Below are experts of layer 17 (counted from 0) of a mixture-of-experts language model. Rows are named router (the router's row for the expert), gate (a neuron's input weights, with its number), up (a neuron's input weights, with its number) and show model dimensions 0-127. Each number is 500 + 50 x the weight over its row's rms, rounded and kept within 0 to 999. Numbers have three digits each.
After each expert's rows: a language model's description of what the expert responds to. This comes from a sample of Wikipedia text that the model never trained on.

# expert 48
router:630546528532446476439502542499470473525444506429494464435520498439490581560423572520558467498501476458525484429472482525429442506472481494519401401486475448425534555491479419411387423475461543521435467489452572589523511505452560554533425555484492558474426410561477432517478587562580424430513504481437492464477525451412473464592577515491558489506499543432580480512456461478485499500462
gate1:574458559511446490510539476552488410464472489485544483467475483463617537575465461513539432440529540578436505471573504474499513487529458482468514475457531497488485483518524645532407519474489653469456471482465527597530570480508438530459545474502421483465435420517510518587487623468514471396478617523425542525488554440511527541492484498422502530466490460482571475517488498507480354506394
up1:525411407501566521559570510516523541509470554518458520433475505474380574375430509419396512553559495538487481478470505491511526480473494454482619541528536487553563507539487523478488553615470524484407493523506492514497480526398494455498454550417456485534498512574508488521476604504518619442473444546549519529504489501475504608537632466495476458382517507472559470538461374504517501485525
gate2:480492456475469498440493410528580481472508494480537486496407497526489577523441561507489497409535530558530439477525512429547478576531422401548571518498391499518465496435527543403497452578475474410422435502491574577459514486461535498390489502579540543576565473478549551482478520462481660485531535523423489474569479555581464456478548465512528601499493493528506493399523493494590582508448
up2:532474513470504499461532484477525490462539442515575428433540582522525605419488579381475446509561454532606447506577494502466538478504515418533538564502507505519547529363522472420408458628516426521424501481514541525558543500450601573551479428601505481500549433500483499420452489563619558506501476491438456474532500526492532495537526430550498513509429493439522467434551490488523588518489
gate3:511432519533508518539504511491419489523480474469459521492485459447560476588429505502464506474478524464617481512465534512625562498514504485462474330466547600463449449464440507406475446591455499476387506515545563503534467539524532529435498469504535509485421449532496400485437512508528407496481454453488523470483419475505540510465560491442553510424515656493602453469439465474487467543384
up3:502525418519444502508458561510537574535516428558537470419528558576495427531535409512574458447506451547483527538524447551481444461485501465579500578528371446509547512448525552583505513552577497515551462507489453415522436495518425478514435542495546512443460555423521494472504440432487499538517485580526505467602579466557472503561477522466555540503603358499452545520617551565491577452544
What it handles: Table cell separators. Pipe characters separating cells in Markdown tables, especially ending header rows before separator lines like |---|---|, and score or vote columns.

# expert 37
router:585577538533421445479487544504482476588512469508569467423533585487464583554467497556531488528550494437575483535462373555460437493533453433514455483437408492473571570525562479440470478483445469561504443493427544543485453572403526508492376651483419577549483503566481483487532545550540503468501525424497523499459515489455446481555539471490576521533559489461533551594463469526505421477460
gate0:500553402433518559458460434481517460434427523523443451644430468498477442513572478495548502516537502575512484497522511489468484423489498418453622514574512449515445532481408542483466520459646551477534491519448467589523459435516400565482529516498414463434498459520442491521484455400548552547441518521553471506532484475447462493554440406463472544501507507452478597454501450466584564423486
up0:444483523502482547523418474507542466536538488560580557411570555446360476535481454625525475539418487496540521470528436494570511434492530465488513530564494517494586433403496514410487467529486537616514432522523423447506573460447540389539499518479553561454452437373482551542527454478554533463471515512522525546469390553534481486454405501473527512497524510522506462490412513506556432501408
gate1:521652496387520503527474503499585500583438414461486517557461517545467500523491456526468576486440492486488531486538581495547486523582543516441467435381520522495443556519548574525481557614502453529530517509443575399573543549584440451579446523596493398558474508480473509513526479548519469530502511487484557510400493482506411509553538482487466426530436553461505422416481587470510557512472
up1:523544474539540420500454553396482525494463496420463527535559402544518654542475487454527370551560516468478492435446467507404524435464521427515492526516513487523588557460475578480538499551466489474514524538542564586430557490527499494581482485469508492420557500518476475512517517444597529570590477546489539424588542477468552511479540494558512576445468483573424582577547567571502492417492
gate2:472413447564538458490524479531483511508419457552488504456491445431369560553480537467585409463531505457390572638509498468386504485569493454425546482507499455467447508521585515406558550526579460588535515428513505493594463472526444474391463542513445453499472504597515471458502470523440434549529602567427510435505470526536456480522483487502526524492475488563468501551471515492586456537485
up2:475443500475495616480481586464499508499412500510562467499389584449480436436531416458450429477515502389531480520539455497467519499546572562522485541597420548485449380477510507611410560619470517548475532453507481577453548468476556457469499476490544541431535496520471505426476479573536437425473475530485522563469604518580450487494439474493405509483459518451512419517526562550524545474490
What it handles: Subject nouns after articles. Head nouns after the or a naming a work, event or thing, such as song, score, film, album, stage, program.

# expert 31
router:632544573579466482470482521493434515533444441563508459496539481477494584499499533525602428537512492458632526539490431511403488516527482439460435510420500511493556534553520455484455508502404523564429439501333528545552471596463533517581472618532465544547454418541405535451471493535515519454495459457545480478449560506496476507536548504480489477501532530416489558546490514509550500459389
gate3:586506490589507526497504547550462496466541550488531439491419528472516547454548567489409550525605436542496479481442539547544522472583563506513487555523512493524537465446482505434537487474587475476466522495478494453531430489455490489488551506549583491544537487480443416569545597525534570429580525415555500496552482555493439447496619568540550518540580600540536576529516442407448448588364
up3:469464498461521456456543518549530579340397515495493429498526546462537596513484515354523484527485491516494535469519531521477540420450547452506529533480505509515468411506492403518569508501448380357554451484533536557501486497542548516497533427494481444502507484423404498456431508552492449575438527488488524456581568450436423543506518449556507478549540533481575546484475518537457614579530
gate4:488513467480475543424508514458591485454534564471462525463550556534504674416402482540446514542502468397426502504520485549554488572529479396456470584534497562589444431475512501486487499500465499471504489455507481528438584512480494531546570496455492539455534468551471454450527580533514585436429587493539511425431489541508413558458549438557599517434456536465522482539360448494515544495522
up4:503446501528554552433458414477460604534523461522453497583505582445504428479490528537553551423513460555421505477522469454436485546448580552537590498426509496525524549450403516544462448471465528470538482439543394461452542460490536488483492557446541512522517539588548363556527434543378524510432455489560514550418391601492447479547509525431523511484439440507547559509492499434531478503553
gate5:525471430546601510485486477426518513415496453517451442420470478450529524417411505466527515544504506505480529476532546539507565431479457498511365552483495544496529584498531495460569483498466471548482453475558486448471551515529550445524466543463513536485427522453416526545510554515427514608535518630386435444489474408599390358518579452542509579509570535527505489489461515497525450537452
up5:544450551458528466502483532561459503535469553492435497405482402505463464567466449512415474510575549506447509559450517495511475437488601440535514499413481505486475538560599521607475513471550546422638556505579469446522451532562466484500439494545418503599554537498586483453482527472520519481558494405602521547493537524453506598460460515416490546412537506438570468560509482428567501434504
What it handles: Census and life facts. Nouns and verbs in census, demographic and biographical facts, such as population, median age, located, died, born, came.

# expert 56
router:570547494550473434508525556511463503566429407430533490499557548419482525503493479537569445491475524450509468531461417530499506500541468469479418451386495396420513492523504451522458452463396607469454402531420521562581505586492451519520474567476471542472425466587438560563464505566494518506489537465433555420480479461522444441589552563459500476553548567459516456558447527534580517414464
gate1:496475400440499557487455457521539530450564476466569464479484564472547579415495513532421563519491474538449558504406459479602458548590499533488491535484524420425500579448514476480547502458459467524572438457473409581489450491534470554528539502515570494446518491581479446348537419439455536437447465516453528541453542499476420542460496583379498557450572498502562490527453436449542529471563
up1:484428451556466462546568525435505420508504455417550533574540475467382600425483376516515474526489482549468615484520423494461544501542502510520480498494465517468550535472549472506459569497502485548379508495487526478591541489468392517499532419544512531511440437501524500482561506486463433464445474487521447393474458511478536454593426515560597612497406592551451483451494555505530532500426
gate2:488590504524408442521531507426534461471556545578510581490482463523471447473506558476368492365582514573482489552450476467489433581471547585510499457488454457518542537566454545537449518500512482435391543489556598472469431507439541501590516506464484448538426482509455419582477453477480457547420496507536506559577499408495490492444433453591531539509513453586520544485491435421493559539521
up2:484462619537489550516455477466503566611512537452495485456502539419452574493466456495497519539425569452483518564463468468562527549458510617568424529604541474512500412432504450482528539455525562511430454616495513489525450439538417516400453516444510513480457628533495628543545542532498508502532444475491531479492547471463523443572469601506467515504495555483530464443498509597502455502384
gate3:470574468565510540507485492556442495444461487477506501536571515421530489493499505458418561499578497481500493409567482441560535597585401473544405497398550415484419460556507541509370515505463560564450482536549424555500492589475494499551528529479509521550469526562367550488549495613539523502519482439494492465485545488446461587452459578432485528579536505468512516590427523465489478571549
up3:469470454492514428520495546501471549657552528514454507460541501410502513508480480395480524472489528471514422551398494469540524526486489460485450548449561454575499442516547516542428509470425599459384487592465524463498594612546564477499538532531447532602467525565511551509553502572457542426508482466495457508484551475507449493481485567554407503450554537483383478508543553477525390552583
What it handles: Sentence-opening prepositions and connectives. First word of a sentence after a period or line break: In, On, Of, According, After, Therefore, There.

# expert 2
router:561520489501463462428488585451407479561406455464555496448541600446452525492513603509599477471531507434603437490437452534503401502506463457555456429476424464378594541531489435454453499416461525455515468539420509527497459596480535539479510532455450534514528453568452557536450509499481496484411485462459531430450539505467382499557538554469497518518525570386572525496501461531472516496478
gate1:514536505504467489381504559446493468500558367471468566566486558464538480493439509421490477482495469523503546507549493446460467506506587519477461443470487546437570409419428512538518439529483425487446421498532561563484446496489600486475482538523467580468485483529457585432486589478487468551483490537445590491390700540407510529555468502544429559497558546453484453456477487478526470522505
up1:459485529545493527632551480577470606518416465505594484446416478547480532467442394485575519515509581475563409559509577544506586583522504505553497568429428509588492449435518539476507438459471568526530588522462503442509579511519503461506501493515496486580462594506509435524461388549518564527531540464470410512539429535539459461508545510535508551568509501575457518541411462422483500488456
gate2:535467510463500541496523549523497497581423523548405571480569567461513469461557512572507433555526474419413512434488534539449530484470445558458541481436506427476473445530472492396503545493514517499533550414451505501450488567569449417429516534557466509416361593542464543536550464471460497528486455560511488569535691494498555539626512497484505567507480475474565509459442505434504474528479
up2:487439561502574478517478453528490425492532464511630494560511424480516507530443445526551567501493530503534529525453486500468439567472507643377486403539399501524527493554489517504550401531518448492509515506561420488393530518470453473637475503430521577399526422510573514516479551506526503471445497457522513454515474540430537523393489493514517360474547526557509571527542539491443433516486
gate3:508497444613436494494538563529504496603446484523525466497427545405480550477523439535508443496524470472674501445483470437520521494409493476563475475472511533445545440581567443533507503543481531468530457481490588458486403586543531516592506512608413525516527503552507572481511459440425541474453501468454467501482539523501446519468529571534535538464612530450521431459436416454375514551469
up3:449499506528534492465502579414464447527448469508456538398493576513496489467566424526543471450544409392495410598487473530393381504441545574466541535571399520496443477462512541501538505457568496602542503374465504539550440493499447588452477542366547597463454548436450515507493488505450443510503500538500488523524514505523421486461393496539493515491485499455534448532475565557477490518504
What it handles: Street addresses, locations. Digits and space tokens starting addresses, coordinates and durations, plus street words like Street, Avenue, Road, and directions like north, westbound.

# expert 57
router:605511521547487414487516517552425520577404438509436519402548548435451601566450519510535469479467542427517482488450465506472460475473502479463450448462468413456547503540537488382503495488454597550397427547485571582493467532480459505481444554457444501477447400518483528533423536623519572420550543531437505462467503462458456461549529533511477535528451578450509467551474434515590516463435
gate1:509483444452507554551407509520493507535428408495522557474483576576479490561503521452522464572469620493433429572480429542554487435491538524531535507418368557507400516538489515501532359553559538543512396535481471530557576555512420539404535449541495469481456519505469483475445409551479503481520522577442546482538451440591469503485586486470513447503531560516454565521444444461484442468511
up1:484476435521549565506451564446525472451502430511544486395512542595475511467519489517582450606515469525535482544524547463471538553532520509438416517560385491551493470435432531481532475539593523435528418448493398448660557565558499422502449461563436474412474462520491525602542471544459482475481530510509478576502450430537468512497452550408525400533478496434541492582447484523507509520496
gate2:503524488535545453565451571541547587534512552524481457461635444526575395510485479437495483550554580541455505585481501543513521418648551526440490481542520443480583494580436447489450466476506498525528572544483510577500528511591487512480493553555478509440465471553534420474488462562485447514483538500492584556548542441545463408428425435521444593585508496476510505540420577493520457424544
up2:504414543682495439463464468546501414467491474483551540508482525507477521548438490487507542526470515450475472517543520479546551425424537511549534453442562501435477493466503502409464587508559477491465504413433475534529516518600474472507389579402483492537603545582556469491513512465489533511501624512551543526501469420480517493489492547415507473471507369449520545480498418357472479540480
gate3:535491470440574547459564476456566541507474501496447557397541523419515602444563531550560524433509521510548469513537480443475441559502536480459518443411500531516474473495437534466498434586515594565470656496407529512503409468554406449447598530456485543462357569479516528578518483584436449491458432500456525507496535461489491523484506470545408462586513502513501440531463489444459502473526
up3:476524460520467632523550631469502385507530441485555499580452511425509455451553496621435477556487453463455525529414465451616466494374499573566461564481596519436462470564501477515438437468512516541446470472509615557470433562463422466527446481524499464447522558551512444524497548504476542461524540477498508541450473488564566494505489579502528468506524530533486485545434535492416580455462
What it handles: Section heading words. Words in Wikipedia section headings, mostly and in Awards and honors, plus See also, Early life, Personal.

# expert 8
router:582526521487461396470468491480469488533368410435573459510496527484409559574464501556576446458512434445567526521441423541469415506478503521526384445470396457384531520477481501488519495482395559525476436514419558557518507542447533508462470528484530598473470470548438474560400593520507440521430479474483517467491549514435394525513571529491544520574483557477539535505519472507470449508447
gate0:545483506527560534476561517502489511453459457460482488555513538454533572466497455493560478458548477459453544433554445493520318506469484524483424500345582502475457442470451541519529402452497555581437399489503507551598571531439540503411509569497541452538455475475464468512511554455658465466533525490556499443436536495520558510527585430556522540439464474535576463465505526496512579520490
up0:539551532569436552476486542576458417589515492517525428487505495546455473516530504594547579541451540491501442526430578481503520591530486510529508488474532458534501498518555425517498564531545467462565524557468454476468415529508514579595521495453382471468568460504528546478499397518484553444381529398404549531538500399581423455507469570448526405529558428437508567534468507497536517429541
gate1:525528435521383408494451470453560595572586559491477436436522544491524534553461495425548622611547464545479561480494494488516502535536531500445572558533435418504527472418378506485445422433453534523462473457524480447647539536427506421501452510534568538512429524527509549560553544479479526513517478530568484524509492564429486461511535568445505448507466547585576434516478459511525486486484
up1:518517511420399403567474508486435460501524536508546474479406478485483428637443454401522431532523507497444522545528524456446604527556524512466567499493454487508514505460450467434431488626532438447473511460512594446561527557563554433497455497487531557462559484519494529562531423528571475552431473467507495453570378544447486478504491556489573485520396442491463430512432427559474460472509
gate2:536462539509513497493489500432517572660513537474628480536486514503555569538472485509528512539440448422488460476528494546529533586442533607559480545490562465536640472486481456508505483438460537410403532453386498424428573547462520552551437557486495599482499513494534611461487513482544490502566543445526521546519525423487520528578535459502459461541504506484501429548566527471519446513380
up2:516531508501545437543420509451475549571494482513516454485467482456587597528485489501487535392530440482484469531536643579476425440431493529533441476542437469535628544454521481561558498422402611541421520461450488495432522444400571436506522486474521633455527514464474504461488554447428469535576494430520494506577419541463460507526472552530510476581521589536459532492510525460503464500476
What it handles: Dates after month names. The space or first digit right after a month name in dates, often in sports schedule tables and Born lines: November 5, January 6.

# expert 33
router:533604557504430503459520548507425510521406444451560434468507524435366537550448580502515491395552432433605471506436488544494379551508459514517404426497452458439497490523424455453506448456475537480496442551420554530564481526463517562476432569436407579503488520525477542528452550537521473498423494501478563443493506545453467492548600527457520515526551587441548540554534519502552529487477
gate0:547524561645443448478521431481464534581478443517486477513494493453488499571381547400508433434487526451601425517478453577510527461503545430515453408509422536444473507511522440471502479485454507617457485568480502565488523515383524562539473512544436582536540476563420533459472475540484554450514500557508489447407534556430438504505513509548527598583424604488516551501443491504519489467498
up0:534440515432464464622476524519492547509545525426502534462445566459495528442503378556522572519454538454492522500394476495456555493559529475478483471448576450565535498491537540452419569507480416468499500417486498386442434492547514477420597501423504502461458499508532432442532506590477503468459555388519542538537520450438451400548450480541477466528506399485474453420564451459493576530405
gate1:522480485570467470513462593485491603409549519484630474525453535424585511498506521487461495494517517461408442494475468469493625464457486519500531445484477540416571541570479440545516478433408499516473472549440497541572408550550558517456508524454425625469511367546488494524457546506467569431445567484437531436379478444502507534546498434543528506578442507431521511484469471453532512531470
up1:490494422406463476550535475476551383581494471541519586508461556523458540502402568450494462509517491385511582519476516509472488585519471433455491508465523563470545476537504446442454591588467525442436511477543548528471623471490473389606506531507566474407366527527456591489485496445451475551458451499488571501409474531481549463502510507565493500544535460542491497616508495528543516431498
gate2:573476500616469433488434513463461526534488453493520464443521636501506522504454528506495503536510513448469428463406470536356515476568513513604456437473499511481574503459583434430422467478485560511523437519453649487558463531442521545538486536456543590560485465585518499435414528517461558472547530472500450521487505447417428490557509460543493479483433506430574494475462479500431459391456
up2:506472455438405530525523504599478564491500437422481470383501544492460481593575514528477560589467509491451486438488458484473526452514576503572510485480464592375549487516542476567530542515477486590572409445428538518446471505502551505483541534473430529511488476437485504429407528516504541564535557435551485504535451544553520528493484487509438583593506654446477522503493505459400535570589
What it handles: Table cell separators. Pipe separators and closing punctuation in sports and school tables, especially the pipe right after a place or team name.

# expert 43
router:557545555526426496470519520493457508506403468468567415443563507429382575543437534550515466395585422437577458486417468550500384518542472551522412417494461477432468496458477458433454436485480555498473448540415525493562443575494507533505403585416393542470491509527429523521471557572526488491485503487476571453511492540463439488559552528468539474535542566438535531531526491471568510465499
gate0:545475515494485485426511442456495474479503507506520505468538513505493522568420493578509488445516428484474498540546420456553504505506487516473505477510467490447521530438499472469447473521542532495478522463484550500574441598413449474514434482412474565491434524457336511572525681671532547562545590454433511520463527384487484543563394506523492542485461457515437459442493472447445417496511
up0:495602513463482458488546464526452475514591477484553520559497453395523497390531435452490455571544541462473508475433510527457541578516500456490508510496568498536569501520441543635473365428556518487471473479509585492548575467439460550463561520484512415416511474550492621485528479480473535497503516444566519482489511504561458487462513467474377460493524447510408453556403521595446554602489
gate1:544501606587503491527469446541465424486532567550532488455474500441500445440588505487532416501527527527389468503508472481548514399504474503409452563455494526535500490518601446475443388457423473534459480511459574532552531527529534585423546524449537604493527455519482394484453504502417541416539560481466533421453630436557532498508436484497465515538481476434514376469479486493512454463438
up1:445475552478531584481543583450547518566491431443424514580536537555447535447484557531531585435503498523569527395498488521501500576481497488496526460540546491500540485430402511555543574481565471461608462452485345497381461499529497445530439449497442486487513478517562636503448461492535530449548498535510534485525445579492594500587506484571562582445537452519505549570480568468492496535533
gate2:500478486508495513554552548473477509561446389423532586445457513410528490589489489386468433487504555454457556517372405575486586453511497504549549409468487504478534481552491462526551489425435556542425456510425529559452460436471478496513471567528427559501470516570435539499446476426505463440519474482479567556544553543431486549444563529577624495579533592488502447504502467474509506549452
up2:446513528509512535524514567437490497529469423462502536621426524412453535560533518464457491564488522436539417463483466576555511513570480448539525535512491650509568426412440506470553478522552533523517568407481471517576542516492599481501468465488366482548536603567432470439551518509498533506543456552438477531494463554472575471499607488527584517517590499526427469510469512416577480501459
What it handles: Table cells and separators. Table cell pipes, dashes, blanks and fillers like N in —N/a or Yes, plus scattered nouns such as level or behavior.

# expert 20
router:546566534502423495494516548541427486508375472488562468422502492409389527537473534517530499413518439407598467493432480523513408530586442526562391442515473443449523503462433468473488450432475540486485451581452564526569487535476504595504428602440412548530465555495503550569478547542509483486426471509459578465472497530435488506531576535452504519478568592463531523552563516493578514495471
gate1:540462529519422481509552477514510586573504534554455522493579401473520507436438471617555406497589417470424549454430438533468553472482509581533435558487458492516523498496570553445451434436509508521480466609472460449498529523434550610514563451381513523509488516541497519559462531504582486496571569527544478524527452503498435558545537613484528551531498505558536408610484483516532503429463
up1:471542380473440454426426598561521570452569516588516503653447549452574515610531448550478500453416476554488520584484561488523408433504553429463491497447448556495448452566438422482502609562500446463524522417505578529540496527447507505440551473534477514490474518537472401486466498469408532530478463521484534512557492449507458444464489491515520495526481582472504491472487462494390440548517
gate2:539505508543439463512519619528426588462525514558591501420503538425479556585503473468503499559462479399460475481438442514609552450435602477558431487525460603502500565507506519555382499428478506500455432494515592503489464489509627485467432603511553581499422508502488536462462490481404567467511512446472505487444524414512454421529481514534494517543463506516594500512522494428490456452447
up2:537462588425579496496435460525529407502387499537451650543526575540542449481501528522480454531558501597465554564463487523438593485459531465480544473495571526572529514476589459507465508517424581546518529457508492570473473529505510483499438578531578469437569523544544535543540533462585589520641509415534535481498521487404526542450486459493576526515493442437464537481449520497587460490457
gate3:554551527551475446450527488487456473543517502615561427535475530507550597462507492405627447511620484498504519554507404566513494520512412456359476410404420508476542549634549464500436450538440490492462480464460578607465432491424518481436438559509423559551499452570521487467504523519477510483526494491488522432435497491503523462512509485503590491515535467536511524571444518522457471517459
up3:541424523462550491493537427470485498512537472573551532541553533496467508376504490496519450580509557489476571484504480449523512486534459501448523471550512473487478420600467412489496491508501549504475497515477612584383473473508519401495466526565400467583552576469542487419587478485385473478488517617407468481481417509620540493498558479485562453537491527546471599453438446526449534472590
What it handles: Prepositions after nouns. Prepositions such as of, in, into, between and with directly after a noun or verb ending, in descriptive or academic prose: "offenses in", "regarding".

# expert 38
router:636577510514446435450494532558459522541467447474571449491554510458508586490423542500539486510540452494596529464477449506386463572532487449488435455454461496486550568555534449490472507518403522500485386521410569508471460556422479488578416582436469579555474412586426483496498555547556508470492483461513505476489546525452442554497567564532599462545451519435498574598505486514509466463484
gate0:461512459474495469545403439575420503475470502509490352523561598550586492546606443510517478425479463428605440415437491530460510519518539448509432485526585469500440583532549507523481538496455566519439549450454510489469487544535568532466549538521626474483458521546521488529483461444532478441511514456517469509481534572514420584599347508504506574488510500448501461563479445524463497561469
up0:470465473556531569454483460549504520470532511442504502559477464463454517500413540524507543456500649485335492492523470493447558512515453483564507522439465496485530473567523418537467553422548504461471525500516516533547476412532471528485423387458460457434541558480432580482472554633415533478455573557387489440381420497481550466582499468517470589526447531464474464477474496530553521543508
gate1:493398526548420420447471578465452522505563510467528509483580514402443462424492463417525547460481546435557526520541460479528516545565392553496496511515428492516446450468504411470567528444490480446431518606555521466496549453430490503505532460402537518473581425494505429479480469467490468518545504432525593578558587550631452519450514578465471527423541524541442503574542452446526447480534
up1:479536490547527569514536529393514532538509528540415500372574478480558573491550552473493509481588422460422508548443526549479461492480392487527587571429501516493551448498522375439514473491379477534449475475448460496601517435552584500452463420469433497458544549521553518508538553474542529544453480417461502533552443476481493489535489541569443581568489496517481472564538406521590568457517
gate2:552493453454493524571600565464440499495471462477481464506464474567568417569512543511408484525508505494525536421436466447439435530509451527506440474472469523461472444565563416461386494528522473438555582473593502537439621451489511579487516488471621507616564450464532510414516419436504557442481401444528484553588533539514547531469481575488560480479478519476463516470530494465528446402514
up2:541546433454576577519524509504480489528539515443509422546408529476501458455516500546500489488498520524520479494496532488427553498518399477520517475480487459502571423601442442589555542382468475403547452535550496506586572545519405470523495502516461453513449504431528538569515476544386489453549576521523440356472575398564541421491493478497525504511450504517445395501486526610554578488465
What it handles: Time-span nouns, year endings. Time nouns like year, months, weeks, centuries, and final digits of years near clause ends in biographical narrative: "less than a year", "in 2011".

# expert 32
router:548522570505513476497491491500458496495435424483508488501505494513477541576469535536606472498541446479501519506436445584412473493489532522519349425455532486413495502490473456422538463464433580484415416548427534558472512529467487499548418529466488578477473473576373475557470529557499473448430530479495557403515511515430429495621530563479536546597452596480533565557488517573498476561420
gate1:490431507474549505526433483487550544476523502562529472426500531489514536472385604467447497590426556493496552562491504586488548601500522504515503463421493493502472535422420481510416506481522525447457494529474601401474534551420602528535528486536507578447513446442413567430449543461640514514462502438585446452528549496515491384555518412476501478442419569551482532507499540556537491520526
up1:504479460494484538464499478379528540520404532486529541561449517436538513473500579511508552546442560587451484487600464565517524408504450519564510423521548521584464441543529455553506531506493426510517414481452513526427517502408480498430591467513500567542510489420514470490485521499558508551535503457499455516477510453618546597447507508522449309493510590453565528473524527511479590553598
gate2:526450480527558532516433509598490523511444516501506500463512437517431508519584471482499415542596538498510513538436449561466488380486532459491506568528488491491428508421476484480482544474499485458546499389460491544554455488507575467502498474538531468615547440418512449632491502444568475435543548383538613502496620542438462482534554617500489470512517477473593509467590465426440492432491
up2:482547560408544474529502483549507490433474575528508466471387444541370516487550494546524451460509508458557558494439494528492498512582572458409547529566563509524510499417523577454505486493526442423486453469425533599427415524508442416472442496474590512460489438451445474546490464502530467508581496508471586449556495540533391528496547447549468391507401525574604539468471469453488554490544
gate3:513541527533460503503521470473442565468426517554509539539522537520525531430496466554501557590560463485466594419469478550456550443548551501478394418521522513486508490602477520521504468445497446384465562536454568553488565447538489485499389511493493443512448479454439410425546565497502441512437468498414494553447574516478543503611567532471483380522471607551585590453490561559540536532488
up3:504454466474496410500547460509530515488488507498584487472481471524420526388476552522523470520437546532562534467498487487434508495601497539510465556479496475502486444499472458468460594470507571539445445439453439481464518485536579422497387502445517651591507510495437489565494548487452414561501498442486404415414535510398460553566529435541547468569468545511386470506397430529519436552521
What it handles: Foreign surname pieces. Word pieces inside foreign personal names, especially Slavic and Spanish surnames: -ović, -ić, González, Suárez, Hernández.

# expert 36
router:534583528509409463405473488543510562518475445539550538489519582483508510568461571481587474522516439485514503518430476632531432480486478508537399498489498476422578561497500420498486454569439524540479411575377525555460490496425475511581452544495546541479502461586459491545445554519570525446466521448426599485471557494448462480502589512475525559612538596430546567495509495523569528515529
gate1:488455527543547489455505649443414418486558513550574543501474543435507406553468452487434533506572500484464530552449503518536485393521396467488504498522518488472449541415555541554538529527457482508505381562451502483511544517446479526509474504443526463541611520481501523646578528566443600505512562533428498497413510564503511519456582537492444584495570492451489454470499480486621503488547
up1:486491552496480480524417530542469489415567508487513471425583571455431465383456523483547515590509498509511534545519562477578485525497452546471503410532414527478532519560539495515559409527483499570473479494479448518494501449550453501535513460534490465391489527521465578489530405535431476459516409518472416552486490478361477489540630362481490487479517521541472581518527447637440566486538
gate2:493501529548598595519523535524635600500540494476512536484497523544487519534522378438541484542506555532456410545433509524523504462594418478408486507539583504476572559464519505466570491493439534439496487531437516475489498461502493493505550481493548503453559497521445578513532501612377399587408504505527509491559529522457478442492531430491471574504530436551592435496593579431546453549478
up2:491399454461410448486495513564482503490500443514446530495468555460451449542487439529567493572601627485393440472480448482597429590505548447460532576504540514433535450547537517528476554556461535585555506497543519450505460549522465574469552513438515625547536414551501485564446470506502407549471550415545478476525387555525597559521525470506500518550483512416535476510539463472559462518527
gate3:526509577418525474411509458526565583495479502432524415474542523500546446486416587500495576528560544514454512495487411540502483510541472515442502543480556488492564445370565537420440500504437533571506415549430510536462519482433600541444502552475541549510484444444510453493564567479618477378564543492502492515528474497579518520495531405556486496499486504444435525538504536423597519478622
up3:462501639563529461465500479606458491471576528536480503520442499461456482554475522425422521510556512431516463507472528470444442532469524508510434611371472505471481453451420542587511440522490435429443471572545505503488453528576520525362500463517546495466486469530521435484475536513526501536497549519544549458501417578517542562536585337525385550480429454480537531491567480485494549504534
What it handles: Romance vowel syllables. Vowel-ending syllables inside Italian, Spanish, Portuguese or Greek-derived words and names, such as -co-, -no-, -ta-, Ana, Maria, Rio.

# expert 16
router:561551499507505487465506495517537572573504493490506432484524526492430522589459483570607493481589525459535506534416442618493419435544538528510409470430490518427493524497489486462486478498405544469426438524389573524515514535441478532580410594447508507558465497575378493532437581590507447443471564447460569450476496556414502432575545539503502473563529498494546527531492453501513451425463
gate1:500509449471489457535507451425531518575505498482420414496435479479487534534527473427558541492469492492538541440436485568461497463460545604479427521428526563531439558475487493471455553564430577454509468568450520497439535467459515468451455526422544387502515505512490476438476509508566457500523501383477378350471552380452522513547451606542493564482571545572525468476497442456457473427430
up1:511537527540474528447418569509396458465484511521437640537433504509564493600489528469414430467511593484491505576599541495469465467511483428442471468508511509537528517506489495465553428363583489524548507534500463466643525529475484575515560447571446480481413509415560460512527523458506586493523577427501547529469524570590521457452514523457458512521492439484429458435478530497441484438566
gate2:519397501500478524587502367422471477494454584542488436431584510555547441489494469569464455450531544510473550540503507612443514523524550532408399548410568481499498481474462453473458558481381626551477516536488537450411403509480567456532482513527616534525569515537489456543493572550547487515480560401500510459468500563526484572519494432501436526457480465472447559540539508479510502478544
up2:492452519514500446445417529500475508381459483422477503505535594447460474505482548620471564576415498556493440503562495519384472467538480545530531457458488525501512567589487575493481473490512468489610444417527443498426565558451576507439561505485507518397429532515462507421610544517486558613547503511554453455528494501529479580584541490573482451486439549560533568509487540449570524480517
gate3:554478564412563473460509465441495486522500485600596484498468503522448567502533553429413530460570525479465398548459491533513477501506463465486472486485475455498557506468522502557563477500574551499529533544521550408441490529460544479516482570550536444505453544439433456566512411500470412486537509569611573530502486404434569360561503550508518545581467492407420409487472406483556436445493
up3:509499464547553496507493544493436477419519462472500433439544459400521504353464510524512511479445524568508561458575575484575527536475445530549649573550476423486490525496514435483508556451474425523481472480488519474513516521546507551530469404514453532521605421507508533421539493542563501610504520559462416487468520423582478538459483500514429500454464403524432583509524527476421627565519
What it handles: Personal name pieces. First names and their word pieces in sports rosters and name lists, often foreign, e.g. Ivan, Ol(ga), Jo-ze-f, Ni-e-ves.